python train.py --hidden_size=448 --n_experts=16 --moe_layers=[2, 3, 4, 5, 6, 7] --router_bias=true --batch_tokens=[32768, 65536] --max_seq_len=1024 --dataset="wikipedia_en"
Below are experts of layer 5 (counted from 0) of a mixture-of-experts language model. Rows are named router (the router's row for the expert), gate (a neuron's input weights, with its number), up (a neuron's input weights, with its number) and show model dimensions 0-223. Each number is 128 + 24 x the weight over its row's rms, rounded and kept within 0 to 255. Numbers have three digits each.
Before each expert's rows: "mostly gets" lists some tokens that are sent to it at least half of the time; "gets" lists some tokens that make up at least twice as much of what it gets as of all text. This comes from a sample of Wikipedia text that the model never trained on. Tokens count by the router's weight.

# expert 14
mostly gets: "°", "′", "ville,", "ș", " City,", " Los"
gets: " |", " New", " United", " 0", "a,", " South"
router:134115144146118104105104116120151147153131156145152153133134152129114153105105109116131105136165084114107129147140094073195143104129168095160139115130130151160113180116110150154161134083149153133151172132172115134115135110154137137132125075105143129113114132112080107149094121145122097139126106115138126076123103183141079148161079161124137140116091117093130103122126140141137131117116169114104138132122124095109099101127175141163185126106122141152088152122122088131142173166085121126139149111125164134108094162112131135151117121140118077173107132117149112119141094101115118123135132106132153107135100117122167138109114125115102116096117150111103127107130098121092093158126
gate1:080123122061136129138149149118116092133152116123123155104194121067107155087154109139123128115068119115110135132147134129137142125112149108124149139063146141117106108183189076122126160117117072089135139126121160114152127072128101163124129156118153098099102126184119115105126134118109117132131149089156101130126155139100120175123121099119169170110090140153149107103124121157128132161109121115161099093094131143117128140147126127107118129108143148144112165173132135107100180149117141104148128119173127127105125139148102126170125110192100112160107089123120096111134125160150133118117131119122142111124118120127104137118131115153154156093108099123121128131093102169133151115103
up1:126124171157147119132110119173090127129104118128126104128120130150151102161138116140136123156168143152119145120087131153082108121103142176103107095183117129174139147133047154172110100148142184171106135133154114167132145143120197118075140087111135124156116120098139133132113134150143162084083084144120166117137099109150135139127117168160104132107168139073115153139111161131122129128152098131148146160136127096123121107139128115149137122134086116128105092068125096142118122117143120136150128100112146090122146110111115077074126150118129155082175148136116145148139163133145119133161130108126109147119145168115119134157111160170108107171130148131141150133136115094158141141126

# expert 7
mostly gets: " 2016", " 2019", " 2008", " 2012", " (aged", " 2024"
gets: " |", ")", ";", " 0", " 1", " 3"
router:137122118157116087142131153179114167120093184146112186071129146139131162142075104131112091110144120143093116081123155125182167129128126111107092159080143140159124114110090102144148152123102120130146127103125158165169154070175103122122104088151107099152099123152164156130110137135136135134126164159133131132110134105162109071104146143175122086087119115146157154127105168122108152103122141095158130100128132137149114100131142163148196151108112178114047112119121126167120148149160136100162111131174153126144147089095118087149120143138153128126109134143148135162131133120127107085130135108103111141132136127137123148121125111137144100149101097162084118121096136114118127168132
gate0:140098141150146151145144137117092114121117147180107079110117128104143108088136143132104143088105121161142125142119155107157147141143121115126133115129132174120108176098125133146111142155109148183124110143135175150106154158165103123078125116134102122128150131152117108120170144114147093100135170186127151113135131139130141144151140165189062106139120092121104130124087131108113153158119128147114157077096135095094135097146127111104121134115104139148118155119137121140157118128163113134142199180127103154124117131133115160147073132183078129159108149142093113129110121141111113185132089121129122164110159109152140107112119144138092129135167141131101151138126138123091117105109
up0:147123130109137078111144145095136139147123144073121154100101137169140134101125166120125127115085112162152132116134182168149126121110109135070156163141117131137173119125147126107142118102122125086154081150113110123131124097102078121149090150139110148130152124124151096154111164160115154139159073123136107152129122125101125143158097115170136133130126132162147144143145148115111143109176171093124173103136080111112131156117112132124095097171122174118082046148123138122112116115101141135114099134136172135115110111146108123157121165146170144127118121104133102142150143124147110143147098140107167091127108111117110153105100149137147110162134104117123208170103112152150130169122

# expert 9
mostly gets: " has", " are", " have", " been", " but", " is"
gets: ".", " is", " was", " and", "s.", " as"
router:145144126065172144103141157132120073123127121144123132140160134162142133142125170119134161161147173141121150114146121157128108129161118154108134157115147105105119117105152155164096134129176155098116114104134140112148094121136142110111132103172132170118138134143111152124134147069125108112127105139144118161153158112087152138117156150098158078129116157143115120163149114140128102117145091141143094180142080102156126160158097120172138116151128098135125146124114135134097109099126111087106100082138104144153109146097177137172075123142137137100125146111128154104138156132118148116130135156127121135176128132122091157178121134157139193136169107118153131154122101132162168126111
gate1:168114116106138126115069118112127140152152077126137087115106143166154127131117160139166147149125138096155159106096107118115106110109064128121086150139124070128112135109128107141167163137156139153183108086131104124097146108118175154103108106145207125131140170120096158150138062138116114149099131140140132109120120143131122151118089146119170130121133141132088131111120133171115068140114124087174137138138143141141138149114110122175123049141129118092088171110155103094123112089121151094115116098133156125143096104110108080102081160138122178130162200136113116123151098120134141137118091112106129100145122093106171146098140170093141145112121139145120114110125119104115133125124
up1:125127102111133115130155115128120132077143163156126115082140122152112118132131142169107155125125145137126110138185151142096126102135085145151090072124134112123127171092100139107149107117173119086120097121130103111133128172151104123127141105115140116122129105144132134100102130123128145187136137151117143160150161164120102137170086157102147094132120071116114158113124141153136132108118115129135181113171123124148120107151147155138112102139190173136162122097170146128078133171155151103141150116168156129147100163115065110140154143140143104138127118124162121134106093123128148129115106088175114153133163202112175155103138124130159130130115141143092166168121131139112125108165

# expert 10
mostly gets: "°", " 0", " ", "′", " %", " Votes"
gets: " ", " 0", " 1", " 2", " 3", " —"
router:145126113164124099134092122137137160146123099120161194132134137165124138150147119102133110156098111125172127101125127103148099135079134086135154122112107122128158154088109124086129157132120149111123139126087132177138128097169104162110172109134149112169117121114177097093111158114128084114128141075114144117070116124125166117126167126096096111129129102105144107117135180120150156135135179103148079094120122113117136113123110131104159129116095162132106131125129153088137154133126115128162122112154092068120133103085131113078129123137126098153160168140120142127168108125110133123132101081131112145097121152166100140095117135121120113134117100092150125110104161153119077156095
gate8:101137127122162166140095152113133113107105144134089108124153177129079161120110097156150172128144117126122145128114105158168124160119146116138115115134152125074135136093101108167099118139140102098120124123093110141120114119130159125106105157115117114109142085128161128116134128120120146153084115126155140172157135112178110110131193138118118137103144114109121129161147114125113133122111096112146099148150161109122117093081126142095091151125126141139163104147115072145086116124158116144127148110109112129124056154128143141148132117110146114119119126149131111163059147143162129136119075119114161155115144088131114112129112115129101175130140129120149114131142155107119167121171
up8:137124097160120174121125088137153114095110134115127141145146138125110114113119163131149121153118125127110131145130195145140103162126115096093115114096117068148095130124076099154136124179143081118133117144134116145141128079118169124133145110132139102128144086131165162110163081122097125139091081139075131085117108112117105134170128148085119126116136127119130162125118102139081155171122113149141136182138144111089152130144142093150093152184146127143130157188163115145128126149149139142172139075140171160120164114134102137117146104122127123127117147088150129117111157131066134121150121121087123147155128117098106133135107127119103089145165114098109146129168146105138112149126